{
  "hidden_size": 128,
  "experts_per_token": 8,
  "d_expert": 64,
  "router_logit_norm": 1.0,
  "num_attention_heads": 2,
  "norm_eps": 1e-06,
  "attn_scale": 0.125,
  "init": "normal",
  "learning_rate": 0.00127,
  "dataset": "wikipedia_en"
}
Below are experts of layer 7 (counted from 0) of a mixture-of-experts language model. Rows are named router (the router's row for the expert), up (a neuron's input weights, with its number), down (a neuron's output weights, with its number) and show model dimensions 64-95. Each number is 200 + 30 x the weight over its row's rms, rounded and kept within 0 to 999.
After each expert's rows: "gets" lists some tokens that make up at least twice as much of what it gets as of all text. This comes from a sample of Wikipedia text that the model never trained on. Tokens count by the router's weight.

# expert 8
router,195,192,195,262,219,193,228,203,199,227,197,243,227,202,199,190,172,199,186,198,186,175,246,197,261,206,191,209,191,235,224,278
up4,221,163,169,119,155,196,183,170,178,221,177,201,207,163,169,222,164,252,193,250,199,222,219,209,169,194,230,182,265,192,222,206
down4,223,241,176,219,171,205,196,245,211,184,156,207,145,176,246,215,152,164,198,208,195,225,175,186,201,239,167,184,176,199,185,222
up5,179,242,252,202,226,232,187,208,162,181,262,171,166,210,220,158,177,186,202,196,241,248,176,207,157,241,234,210,208,205,191,210
down5,166,196,212,244,209,154,223,116,240,181,233,174,192,207,200,160,232,236,202,169,211,203,179,140,201,151,247,232,241,201,164,157
up6,186,224,195,174,214,251,196,176,202,231,204,203,127,241,186,160,197,237,229,201,186,170,197,211,212,184,250,185,262,208,204,165
down6,199,230,231,149,174,175,184,178,204,197,249,236,229,232,219,238,194,204,162,123,229,199,179,197,175,168,141,186,223,183,211,168
up7,161,247,218,202,242,213,198,211,211,201,185,135,201,207,223,248,169,223,167,196,224,242,211,193,184,180,178,192,219,207,163,176
down7,242,190,203,190,172,205,213,274,150,207,198,226,238,238,165,175,153,229,171,187,179,190,202,233,198,242,173,234,195,204,185,201
up8,217,199,242,251,174,173,244,177,180,231,187,187,166,195,198,227,226,228,178,209,185,190,143,159,184,205,212,186,202,227,173,206
down8,189,214,174,182,176,203,195,206,113,274,199,213,210,156,192,236,188,203,228,203,218,221,203,149,240,269,249,226,191,215,180,223
gets: "et", " I", "y", "now", "ke", "ough"

# expert 45
router,211,240,200,204,171,181,162,159,246,194,166,170,185,225,236,221,219,172,196,171,198,213,177,182,219,186,217,224,233,164,242,269
up4,204,251,163,185,185,208,205,219,197,237,229,203,230,175,202,227,230,228,183,128,211,275,256,205,200,209,168,207,182,215,122,185
down4,207,167,220,209,182,240,161,196,194,161,228,205,192,217,259,186,199,149,244,248,184,242,210,226,191,211,229,212,175,192,237,228
up5,223,145,191,142,192,165,204,221,205,241,222,201,221,216,174,197,228,190,179,208,211,228,162,213,238,160,148,223,229,202,196,171
down5,174,166,196,199,170,200,205,183,208,192,139,222,168,214,200,191,153,238,188,206,120,233,225,187,209,142,233,134,167,218,181,191
up6,209,240,195,153,215,196,209,214,189,211,242,279,167,210,164,180,174,258,188,265,265,200,247,187,156,172,215,214,174,166,184,177
down6,219,152,157,203,210,148,204,217,203,175,211,179,208,202,236,146,227,186,199,172,224,241,122,183,210,229,172,245,208,204,198,206
up7,191,189,278,207,210,204,198,210,215,143,171,200,208,213,225,254,191,242,169,131,221,210,197,217,230,148,237,217,187,156,184,185
down7,213,212,208,162,211,231,169,267,210,129,232,174,183,194,200,217,184,165,162,227,184,223,240,186,191,182,129,210,198,235,157,156
up8,196,187,210,192,236,196,195,189,217,212,214,196,217,206,216,183,297,257,152,207,183,191,142,147,257,217,222,199,197,233,180,195
down8,243,183,214,206,206,216,183,188,155,224,193,238,239,148,158,191,232,186,249,225,210,222,221,192,230,141,186,145,224,191,198,216
gets: "==", "===", "\n", "S", ".", " =="

# expert 26
router,187,207,192,234,181,251,192,155,236,257,205,286,164,174,150,164,206,219,181,239,195,144,232,186,215,197,209,218,176,181,256,166
up0,218,192,168,194,213,184,181,191,248,195,256,206,217,149,193,208,194,197,141,193,180,175,183,234,253,139,179,153,213,193,179,257
down0,189,206,199,128,212,190,253,213,168,255,198,220,175,207,193,213,239,234,253,205,181,175,219,261,161,246,190,244,195,187,243,176
up1,162,196,196,154,261,204,200,218,219,192,228,204,174,187,190,168,182,273,199,223,253,229,230,215,120,243,205,152,193,124,194,215
down1,109,146,199,209,196,250,241,187,193,201,147,197,265,190,165,185,239,158,201,173,197,231,157,149,225,180,220,212,244,193,200,195
up2,193,206,174,169,226,214,189,258,159,201,175,213,172,193,221,163,186,224,214,227,257,218,207,149,175,204,222,186,221,215,226,252
down2,188,191,189,184,167,148,214,154,186,224,209,199,227,197,201,230,191,185,214,197,200,214,149,166,237,201,220,147,233,153,120,255
up3,195,204,199,175,203,207,191,232,213,221,147,200,134,128,174,196,273,204,208,198,144,180,166,222,239,237,182,139,225,217,212,220
down3,214,248,233,206,201,185,161,211,219,213,179,166,218,208,198,203,162,194,200,144,217,203,224,165,148,158,215,211,207,187,237,186
up4,179,219,250,177,216,163,199,217,227,226,234,191,251,232,219,208,178,212,136,190,202,170,163,240,162,153,225,158,255,190,126,219
down4,244,178,156,213,252,249,205,201,174,218,138,210,195,246,212,232,201,195,217,192,204,152,229,239,219,236,247,174,190,155,187,224
gets: " ", " I", "na", "y", "ve", " V"

# expert 6
router,213,223,226,111,236,166,212,149,139,228,232,124,205,247,234,195,170,146,176,158,229,185,199,193,195,246,235,176,209,227,219,212
up0,197,176,173,215,194,161,201,173,238,257,147,251,190,226,167,258,174,180,181,199,178,198,153,182,253,171,209,219,226,165,176,170
down0,157,239,212,153,149,210,217,140,213,119,205,248,228,156,225,192,201,200,209,211,194,222,183,223,198,187,167,160,175,192,249,193
up1,217,202,222,234,201,215,195,204,218,193,242,178,169,206,167,176,208,205,181,256,203,216,244,136,198,177,205,164,202,247,158,216
down1,208,201,207,219,202,189,262,183,233,204,231,221,191,211,194,234,202,244,214,182,193,140,151,175,197,251,140,233,195,184,219,188
up2,230,249,198,200,264,188,177,246,224,204,239,159,268,186,185,216,191,236,201,222,233,235,181,178,229,153,190,173,184,214,182,231
down2,198,181,214,208,173,192,208,163,234,215,161,177,128,114,214,175,207,281,219,216,192,219,164,132,214,228,240,243,220,191,150,210
up3,165,241,233,183,190,212,199,216,211,203,188,167,170,181,180,248,149,232,222,239,243,229,211,208,182,215,179,238,215,140,215,199
down3,228,207,175,198,195,209,230,209,214,235,175,239,209,278,138,234,211,210,196,193,193,156,206,248,224,234,228,171,176,200,231,180
up4,198,156,207,196,225,188,200,202,194,221,203,198,196,207,187,241,185,241,177,224,245,205,172,219,206,227,186,218,128,179,198,209
down4,173,204,184,203,213,175,224,213,219,160,171,204,198,236,211,198,250,218,184,178,167,249,244,258,173,206,211,178,195,230,279,227
gets: "n", "an", "al", "en", "r", "e"

# expert 9
router,218,218,152,232,188,218,188,214,196,137,203,247,168,216,215,206,205,211,228,178,167,186,202,206,173,220,242,239,219,162,230,281
up4,223,198,221,193,178,194,192,159,202,190,171,168,198,166,232,183,158,194,177,243,207,188,203,169,170,177,173,219,247,233,184,191
down4,236,189,205,242,230,194,239,195,197,166,200,214,177,192,179,241,261,207,167,209,189,218,259,188,202,177,242,216,198,160,220,200
up5,212,229,218,193,242,177,224,142,153,209,203,209,230,224,198,224,189,208,194,209,196,208,163,163,211,243,202,188,206,164,243,179
down5,177,213,233,230,168,169,216,242,203,194,185,157,192,255,183,194,247,238,233,181,235,201,190,182,239,163,156,218,170,153,203,183
up6,169,237,153,205,224,230,207,191,193,184,190,191,187,171,145,211,186,238,195,213,214,249,264,133,194,148,211,179,222,223,162,172
down6,199,245,236,174,181,222,237,201,216,170,207,206,208,235,182,102,204,222,232,207,189,207,182,165,236,187,203,201,200,207,226,164
up7,197,206,200,169,204,190,186,173,225,195,188,228,212,191,219,211,191,165,138,163,250,196,134,224,177,197,218,172,164,223,201,171
down7,203,232,197,156,198,223,187,214,241,206,195,189,148,149,184,204,198,223,206,271,175,213,202,231,205,217,218,214,204,169,180,231
up8,165,214,201,231,222,244,242,206,231,210,236,239,189,188,151,200,208,154,233,196,202,216,237,170,251,233,213,211,162,210,215,204
down8,217,195,187,184,191,209,283,193,181,200,200,176,188,175,238,211,222,157,223,181,207,221,209,233,184,220,155,210,180,197,219,254
gets: " B", " St", " st", " d", " T", " C"

# expert 51
router,229,165,218,222,180,173,258,241,199,189,211,195,156,177,168,169,206,226,203,163,248,226,213,193,249,190,198,136,229,233,201,206
up0,169,175,177,190,192,176,225,191,211,237,178,177,137,211,248,193,184,201,190,207,234,208,182,211,216,180,208,179,175,205,176,212
down0,220,211,205,225,198,212,245,224,210,170,216,225,181,192,201,214,216,180,214,155,161,244,141,208,181,245,152,213,189,266,160,179
up1,140,176,172,167,226,192,208,173,259,219,244,222,189,192,158,183,189,163,230,253,238,170,184,183,183,152,184,160,258,183,182,251
down1,211,204,253,129,212,198,152,156,170,223,224,182,174,182,227,202,220,231,169,178,194,209,217,166,221,261,214,151,208,157,200,244
up2,251,168,243,195,202,160,248,122,218,168,187,174,188,170,205,206,198,210,191,208,204,230,198,215,228,194,252,188,208,184,193,162
down2,169,177,127,182,213,219,218,232,207,136,190,191,196,254,209,192,207,180,171,226,178,197,168,184,190,216,199,229,178,211,198,179
up3,218,179,189,177,198,212,179,188,197,211,196,156,212,215,205,159,201,191,211,217,246,189,194,191,241,215,265,220,135,226,163,134
down3,178,205,135,197,167,206,243,160,275,192,202,218,181,195,216,165,221,229,210,175,146,262,207,167,233,233,231,201,189,168,225,228
up4,221,242,243,220,239,202,153,222,218,218,216,251,188,190,189,219,218,159,196,209,218,178,189,225,168,200,223,184,210,162,241,236
down4,193,198,202,234,181,172,250,221,201,200,221,177,204,206,141,227,207,159,168,193,246,222,176,169,250,216,218,147,173,185,201,186
gets: " mo", "com", " Com", "ill", " su", " Mo"

# expert 12
router,200,221,252,202,183,213,185,252,156,170,178,233,232,188,164,191,177,182,145,226,269,193,194,207,251,188,220,189,211,234,207,256
up0,161,178,196,196,213,218,232,195,212,221,211,212,203,211,231,143,205,194,174,196,168,198,192,177,214,166,215,229,270,195,162,168
down0,222,225,189,273,259,204,208,189,245,246,148,198,213,220,210,197,167,269,183,200,217,228,263,196,151,180,163,220,160,220,233,200
up1,199,154,220,166,202,228,218,194,164,220,200,206,190,194,171,121,113,186,135,182,258,172,197,179,220,243,195,194,199,219,263,163
down1,192,206,178,210,155,217,223,135,246,162,225,161,162,195,257,194,226,206,197,212,232,205,211,185,192,172,237,171,105,230,190,120
up2,156,161,153,241,174,213,195,224,211,187,210,190,216,187,171,217,198,234,209,211,199,193,228,196,173,157,228,174,201,176,162,229
down2,180,251,178,221,163,199,203,194,234,154,184,169,248,191,248,167,194,229,189,185,202,206,178,203,163,189,157,207,184,227,173,240
up3,195,218,192,155,206,224,200,165,230,203,183,218,132,216,199,227,244,220,202,180,181,210,229,273,207,189,174,245,173,161,194,219
down3,268,193,193,207,192,222,206,214,188,301,244,176,213,167,214,191,170,192,209,171,222,179,248,223,178,212,208,191,256,180,201,174
up4,192,180,205,185,199,212,172,174,266,232,192,114,217,173,208,231,230,262,194,201,217,210,185,230,229,156,161,166,223,174,184,214
down4,216,194,177,196,175,227,199,205,200,168,223,211,127,245,212,178,170,187,233,216,136,205,176,203,174,198,202,180,254,198,202,223
gets: "er", "ment", "ctor", "tor", " member", "or"

# expert 42
router,211,197,179,198,206,172,197,198,233,261,184,177,222,173,171,161,248,178,198,172,213,178,201,158,191,169,203,170,192,164,153,235
up4,142,226,169,224,188,217,256,173,231,206,183,203,192,212,174,182,205,192,190,203,219,215,214,181,202,207,207,155,247,160,224,200
down4,226,167,164,201,194,203,249,226,216,191,126,235,199,214,155,192,253,209,190,241,249,198,218,193,185,182,200,218,154,185,224,257
up5,209,233,227,190,212,237,189,199,203,193,219,162,220,205,261,193,236,223,195,146,205,221,150,255,205,214,239,195,229,158,175,191
down5,151,201,197,223,188,222,181,202,180,196,186,210,192,176,178,207,246,213,197,147,223,226,154,193,209,168,124,156,216,211,231,219
up6,190,202,225,211,190,219,191,156,211,161,242,194,171,175,200,219,213,218,240,206,189,229,192,219,193,225,226,184,203,195,136,213
down6,198,206,186,106,245,172,216,196,142,232,174,192,217,218,197,255,181,192,173,223,182,189,188,153,186,214,192,215,191,232,193,198
up7,233,192,224,189,201,218,202,176,184,175,163,237,266,238,183,245,176,211,226,183,216,194,223,195,173,176,187,204,149,237,245,124
down7,208,214,254,226,180,176,229,208,216,182,207,129,226,228,199,178,195,188,181,221,190,179,169,173,128,278,157,218,169,192,182,206
up8,212,219,246,191,227,218,191,156,231,196,221,181,217,204,204,204,218,172,175,219,177,213,117,213,201,182,240,197,269,221,228,203
down8,139,174,220,268,243,188,201,196,187,253,165,178,208,244,164,201,203,230,208,153,164,259,199,224,245,173,240,240,186,208,159,226
gets: "\n", "k", ".", " Sch", "ch", " K"

# expert 39
router,207,196,185,143,227,144,241,224,243,230,157,254,202,177,190,156,195,227,236,195,170,178,216,186,167,206,157,182,232,173,177,241
up0,202,266,199,239,200,224,188,177,235,195,204,215,177,158,165,193,212,151,200,188,182,171,247,197,205,196,219,254,177,181,156,165
down0,149,157,249,172,191,164,219,177,210,220,150,168,227,235,237,204,144,223,163,220,267,253,191,231,212,203,195,188,193,234,200,233
up1,174,186,178,190,217,228,252,194,221,229,208,200,203,177,226,219,210,242,181,206,190,241,253,184,228,180,207,171,147,233,192,222
down1,198,209,242,241,196,135,161,218,181,191,219,219,247,234,181,238,171,151,157,205,181,190,154,208,214,206,198,236,165,192,230,153
up2,198,157,217,258,219,236,222,250,229,214,193,210,216,223,203,220,159,160,190,158,188,216,229,169,219,217,239,220,206,248,209,200
down2,205,222,137,132,247,227,178,202,199,184,230,197,166,163,206,208,185,205,214,223,233,208,219,175,202,248,184,189,203,179,199,178
up3,183,253,181,186,221,185,191,148,242,236,198,172,266,148,201,203,184,243,205,178,259,283,181,233,165,230,190,227,208,224,202,196
down3,255,145,198,142,215,170,183,164,189,158,192,213,240,218,242,213,181,217,181,170,163,206,171,203,220,179,177,217,255,232,193,233
up4,166,258,234,182,197,180,211,194,221,209,246,196,164,195,220,197,195,204,160,220,240,193,174,218,255,210,181,206,246,241,249,237
down4,184,132,207,202,183,216,190,150,216,212,194,239,204,207,188,188,188,155,180,206,176,156,220,180,227,185,226,217,177,198,209,177
gets: "y", "e", "o", "il", "i", "hi"

# expert 18
router,164,166,226,184,210,239,242,228,183,150,279,239,212,179,161,178,267,232,240,175,235,202,175,174,164,211,196,189,187,185,160,221
up0,187,197,235,214,200,199,204,219,203,201,183,203,214,131,182,198,172,200,237,242,164,196,237,219,210,227,295,176,223,167,208,210
down0,237,183,220,152,189,201,265,217,241,225,200,196,183,200,225,155,204,173,181,148,166,160,193,216,193,194,166,158,152,157,250,211
up1,193,180,207,210,273,183,191,195,220,172,233,200,118,253,164,222,233,212,212,192,190,184,203,214,155,193,183,260,219,170,179,196
down1,137,223,178,189,159,197,231,212,226,194,193,230,214,165,225,187,236,188,157,229,144,249,191,202,254,187,224,197,185,187,244,225
up2,259,187,193,202,153,176,219,175,226,207,184,145,155,239,185,181,195,147,178,194,206,201,223,179,168,179,214,166,199,200,218,187
down2,170,223,224,155,180,171,238,162,187,176,198,170,220,144,177,251,223,177,187,205,160,194,171,130,152,207,171,185,179,250,154,211
up3,261,205,234,220,192,117,235,167,142,199,182,186,227,182,217,165,210,191,174,195,186,259,185,156,213,146,184,178,243,249,159,196
down3,154,129,174,134,190,196,205,210,254,219,207,141,183,191,188,254,216,160,249,211,212,199,217,137,214,228,217,169,172,220,235,185
up4,224,227,173,190,187,184,211,247,227,232,197,170,219,229,224,215,261,214,192,236,167,197,228,174,175,179,215,162,167,201,199,168
down4,212,197,216,164,167,156,235,206,144,226,198,209,189,246,177,240,186,181,219,257,206,205,196,232,211,281,208,189,228,192,197,234
gets: "c", " c", "is", "li", "cc", "mb"

# expert 28
router,186,205,249,200,195,232,180,225,201,190,195,233,162,208,210,165,217,219,189,219,195,209,192,194,191,190,185,158,179,208,164,164
up0,215,238,181,211,195,176,226,205,248,221,230,233,203,185,220,209,105,172,200,181,227,203,243,190,195,201,223,202,195,234,170,182
down0,242,134,183,210,174,234,225,194,209,177,218,125,214,226,205,221,206,221,222,155,161,190,179,178,169,208,163,187,211,147,208,182
up1,214,216,140,232,173,166,213,195,236,192,240,208,167,120,230,206,154,171,224,186,206,122,221,202,180,196,210,187,188,196,189,254
down1,248,220,294,249,207,179,182,222,201,201,207,199,239,197,205,184,183,249,208,223,218,216,152,193,221,198,224,217,207,179,170,149
up2,289,199,202,246,236,208,206,233,198,193,211,225,205,151,214,185,200,226,171,135,199,244,216,162,184,204,209,182,174,155,257,150
down2,156,221,146,202,136,230,152,171,189,230,195,211,224,218,182,182,198,179,177,184,207,203,172,276,202,186,171,206,184,230,130,183
up3,180,218,203,225,210,205,240,232,213,211,247,216,151,244,182,254,236,155,208,145,172,153,254,163,189,279,184,170,189,185,197,180
down3,211,159,222,209,211,207,231,204,210,201,177,207,214,212,194,187,177,222,218,165,181,232,235,228,185,110,170,214,238,185,169,204
up4,232,177,222,215,190,169,206,189,225,227,223,208,239,123,198,197,258,229,169,157,196,234,190,215,221,217,248,202,224,247,162,153
down4,165,195,208,207,197,196,175,178,203,187,179,173,224,234,164,190,204,182,181,183,210,146,199,245,180,186,217,217,255,160,201,240
gets: "al", "s", "d", "id", "ic", "ur"

# expert 15
router,198,197,187,232,162,181,240,189,188,188,172,256,180,212,210,177,220,199,234,216,180,179,174,184,196,174,237,217,245,223,180,154
up0,187,254,225,109,244,186,213,201,209,157,174,200,167,167,159,185,176,221,172,266,220,205,223,200,201,213,176,185,214,228,162,152
down0,176,211,238,130,177,165,144,247,221,222,230,199,204,179,182,240,212,185,147,219,224,165,218,201,189,189,236,193,147,243,258,216
up1,208,207,191,225,262,211,209,176,252,138,264,206,195,175,192,230,167,176,182,191,185,182,201,221,176,217,254,203,199,177,211,173
down1,169,210,199,211,179,226,189,217,205,259,170,209,269,212,193,182,233,199,200,229,231,209,177,232,266,239,196,157,155,216,171,228
up2,178,181,227,180,198,258,159,198,220,181,189,201,233,215,212,216,223,225,174,168,174,158,208,216,153,212,192,221,186,196,219,192
down2,205,186,189,187,240,166,240,199,236,273,212,174,203,206,222,177,136,223,216,209,187,260,178,178,165,225,219,198,186,188,206,255
up3,192,198,203,235,228,208,217,203,222,163,202,230,151,164,210,190,180,197,184,213,227,201,192,220,177,186,206,173,202,139,207,208
down3,206,200,182,192,202,219,189,216,159,223,231,203,193,198,184,142,241,190,159,119,224,163,236,215,208,207,168,237,177,216,194,215
up4,198,185,200,190,227,202,263,170,203,192,182,189,211,155,221,200,176,178,126,244,217,200,161,154,184,182,228,208,216,196,167,244
down4,132,208,169,151,132,229,210,232,193,192,223,188,175,155,188,162,157,160,189,178,229,186,191,189,199,168,187,250,146,217,249,171
gets: "c", "gu", "t", " 19", " pre", "ri"

# expert 4
router,137,174,211,148,191,220,179,194,252,238,223,199,209,235,223,189,175,174,209,202,242,225,214,233,199,217,152,179,182,173,197,201
up0,170,226,221,191,189,206,178,244,233,179,211,169,164,215,160,190,240,216,222,189,254,234,173,183,199,169,190,217,228,182,185,245
down0,245,231,172,172,179,185,159,250,158,214,233,232,154,212,247,208,149,231,178,234,202,187,216,175,223,172,209,219,195,196,205,214
up1,211,213,168,193,262,186,230,221,191,191,188,177,207,219,195,209,204,214,225,158,236,226,200,177,185,219,222,212,180,174,165,220
down1,160,204,217,177,158,218,191,195,187,182,218,167,191,208,156,204,240,214,178,253,212,222,177,177,183,191,210,172,149,201,177,206
up2,217,253,230,194,188,207,210,244,224,174,211,237,182,182,181,231,216,155,129,198,224,235,245,177,234,174,172,204,245,213,203,190
down2,238,189,204,145,159,165,200,138,250,223,208,244,177,164,218,211,203,199,220,154,218,182,229,177,200,234,187,204,223,191,210,217
up3,225,193,210,200,194,160,195,230,225,191,261,179,218,210,238,218,237,206,208,156,174,228,215,143,143,195,228,180,151,113,177,216
down3,164,233,245,192,227,196,232,167,227,176,195,260,195,174,179,185,192,228,147,216,207,243,215,193,163,209,168,258,215,249,205,188
up4,220,155,196,205,198,152,197,255,191,226,223,147,169,200,188,235,215,213,148,158,203,226,231,215,192,211,221,174,196,165,190,193
down4,216,247,199,193,233,193,222,229,157,213,196,230,175,172,182,135,277,201,191,225,231,180,267,266,212,174,249,136,231,250,233,148
gets: "n", "ing", "ch", "s", "t", "d"

# expert 58
router,181,187,199,201,216,221,247,197,258,177,168,194,221,182,218,215,150,196,220,189,123,180,255,193,241,217,209,220,182,159,243,255
up4,243,193,238,216,168,266,171,190,228,204,212,201,167,203,206,210,216,178,192,224,186,224,225,204,214,171,242,190,206,191,213,200
down4,170,154,205,189,188,164,195,211,222,187,133,180,148,189,186,192,236,208,149,202,202,201,184,187,241,180,138,198,208,216,244,214
up5,150,195,159,118,223,150,216,209,170,228,258,221,165,246,184,183,224,191,196,219,249,235,185,201,158,201,216,194,199,264,229,181
down5,234,213,237,222,160,175,175,211,192,179,218,189,195,191,161,199,157,188,242,210,252,159,195,159,182,260,206,183,260,176,135,169
up6,233,140,192,146,115,156,157,225,212,260,231,184,210,255,222,210,239,223,191,222,198,177,179,208,216,195,225,241,280,210,205,210
down6,146,242,222,210,229,183,258,243,253,228,148,219,176,186,154,276,259,180,216,183,172,172,296,160,215,201,185,220,215,212,226,137
up7,215,204,170,226,202,140,239,178,152,195,230,154,197,238,181,204,186,190,203,232,217,210,201,172,223,240,226,181,212,210,189,186
down7,219,194,208,219,206,252,149,254,186,205,185,156,264,228,216,185,172,173,186,175,222,237,171,205,182,188,217,189,141,233,219,165
up8,156,226,205,192,208,199,177,229,193,175,168,206,204,170,221,247,245,164,167,244,237,216,201,184,207,211,225,214,200,229,201,167
down8,218,143,208,227,168,195,248,216,147,207,212,257,193,202,230,166,187,239,177,217,192,192,266,203,211,169,195,159,184,305,209,209
gets: " D", " E", "e", " Ra", " Le", " No"

# expert 60
router,205,186,234,231,161,189,197,205,177,220,205,230,211,184,212,169,191,231,220,143,202,173,221,214,216,212,245,163,161,187,212,217
up0,187,184,210,157,199,114,233,209,198,195,260,205,195,237,168,173,176,201,179,215,241,208,201,200,225,190,213,171,195,211,247,176
down0,178,186,137,212,209,192,255,161,176,147,173,220,158,167,214,255,257,191,150,206,159,201,189,136,198,189,198,169,188,160,186,150
up1,202,192,196,226,179,272,177,175,244,245,213,177,167,197,195,211,226,188,190,163,140,153,181,195,175,223,160,211,256,191,216,193
down1,172,223,172,232,232,215,216,217,221,206,161,248,202,179,195,141,203,209,175,175,202,210,219,203,205,259,174,170,181,216,183,151
up2,133,224,182,169,221,228,164,171,216,190,162,133,164,244,233,212,167,204,185,217,223,219,232,204,180,173,230,245,230,212,139,162
down2,220,181,298,199,257,188,167,286,196,214,177,210,214,260,150,162,210,212,221,232,204,172,211,200,135,204,214,148,144,210,206,188
up3,210,215,225,222,191,161,228,201,199,236,173,204,161,132,224,190,189,212,195,163,209,213,169,197,196,195,174,183,227,207,221,172
down3,172,163,197,153,171,184,223,239,239,199,179,154,234,214,154,279,173,165,215,160,186,188,230,161,220,150,228,184,259,186,180,182
up4,174,196,218,185,205,171,244,231,204,211,199,216,148,194,184,252,213,237,207,237,201,165,214,243,253,189,229,209,174,215,174,135
down4,210,229,192,208,166,189,194,219,237,201,265,221,198,140,204,221,190,176,153,173,166,200,219,176,153,225,208,235,228,169,201,258
gets: " ", "g", "al", "ent", "th", "ak"

# expert 3
router,229,182,201,231,205,175,253,247,169,178,205,187,218,212,229,214,285,182,238,241,183,191,213,206,218,247,197,160,204,156,163,186
up0,197,193,211,193,175,235,184,178,211,230,238,163,205,200,180,215,193,260,169,197,177,235,197,188,261,143,215,216,155,185,171,132
down0,190,176,154,221,238,198,216,236,215,210,162,227,187,229,157,216,226,185,195,211,216,180,184,264,242,180,173,182,223,186,196,204
up1,184,191,165,199,185,177,172,199,220,238,202,218,155,150,203,186,183,164,207,158,217,189,233,158,187,200,260,195,226,165,188,230
down1,219,232,161,202,153,260,202,267,215,200,183,207,204,238,204,172,225,240,216,240,177,230,173,170,206,162,189,142,188,187,200,210
up2,187,156,198,205,178,148,177,221,266,253,170,189,176,189,242,230,206,155,176,234,233,259,224,151,211,180,186,212,207,219,221,200
down2,221,244,205,184,232,193,237,185,222,193,228,167,170,219,160,195,225,222,185,175,257,201,235,162,189,217,130,149,205,213,163,179
up3,188,188,226,211,218,178,224,247,211,202,180,198,236,182,185,217,202,188,159,195,188,217,203,157,206,221,168,206,210,186,192,174
down3,247,208,152,205,227,156,214,177,179,209,189,188,163,190,271,207,171,182,195,176,196,217,158,205,214,261,178,219,212,216,185,240
up4,196,184,183,204,221,154,187,258,212,221,255,171,173,216,206,217,164,189,167,169,243,208,199,224,142,225,205,216,227,207,229,181
down4,176,196,208,224,182,163,174,132,209,155,184,192,248,172,208,167,196,172,210,191,248,180,253,217,207,186,180,232,189,180,247,218
gets: " be", " re", "re", " co", " Mar", "ly"

# expert 48
router,227,241,204,185,187,158,239,164,173,155,192,220,195,177,221,196,160,241,263,226,233,202,148,141,215,184,194,165,208,199,185,244
up0,156,204,203,191,101,155,174,211,193,217,195,218,241,176,232,201,211,175,174,186,145,206,172,189,173,195,198,170,274,237,208,188
down0,202,222,185,256,201,172,151,160,181,239,232,173,195,167,187,230,202,182,192,230,162,231,222,230,268,194,243,168,153,151,150,194
up1,160,166,145,202,171,209,222,198,180,194,257,150,231,144,210,230,239,225,164,189,219,219,180,193,164,208,213,190,177,155,177,187
down1,167,191,238,222,176,190,207,226,242,201,171,244,179,285,214,168,182,158,184,198,164,191,256,191,250,221,194,178,216,228,239,201
up2,167,188,270,164,198,240,235,201,182,201,219,198,197,175,182,245,202,227,185,215,240,179,207,203,213,211,190,193,133,196,204,170
down2,208,114,198,157,220,183,250,238,208,202,197,227,185,247,240,182,158,179,187,196,188,228,147,214,199,216,184,227,224,160,195,206
up3,224,239,215,213,260,198,191,195,242,232,223,216,197,166,208,265,236,211,169,167,202,225,192,167,169,194,243,227,153,250,110,178
down3,211,210,158,179,173,196,182,232,187,179,191,126,212,205,126,203,212,170,181,266,183,217,231,211,208,236,158,193,220,188,218,222
up4,184,259,196,242,224,218,204,225,194,226,206,206,206,233,132,192,162,172,203,236,161,204,277,159,182,205,188,204,219,149,221,249
down4,249,151,207,223,231,246,243,241,223,210,177,190,182,186,214,161,214,195,232,183,191,175,153,147,232,253,163,166,236,124,179,193
gets: "g", " H", "l", " C", " c", "r"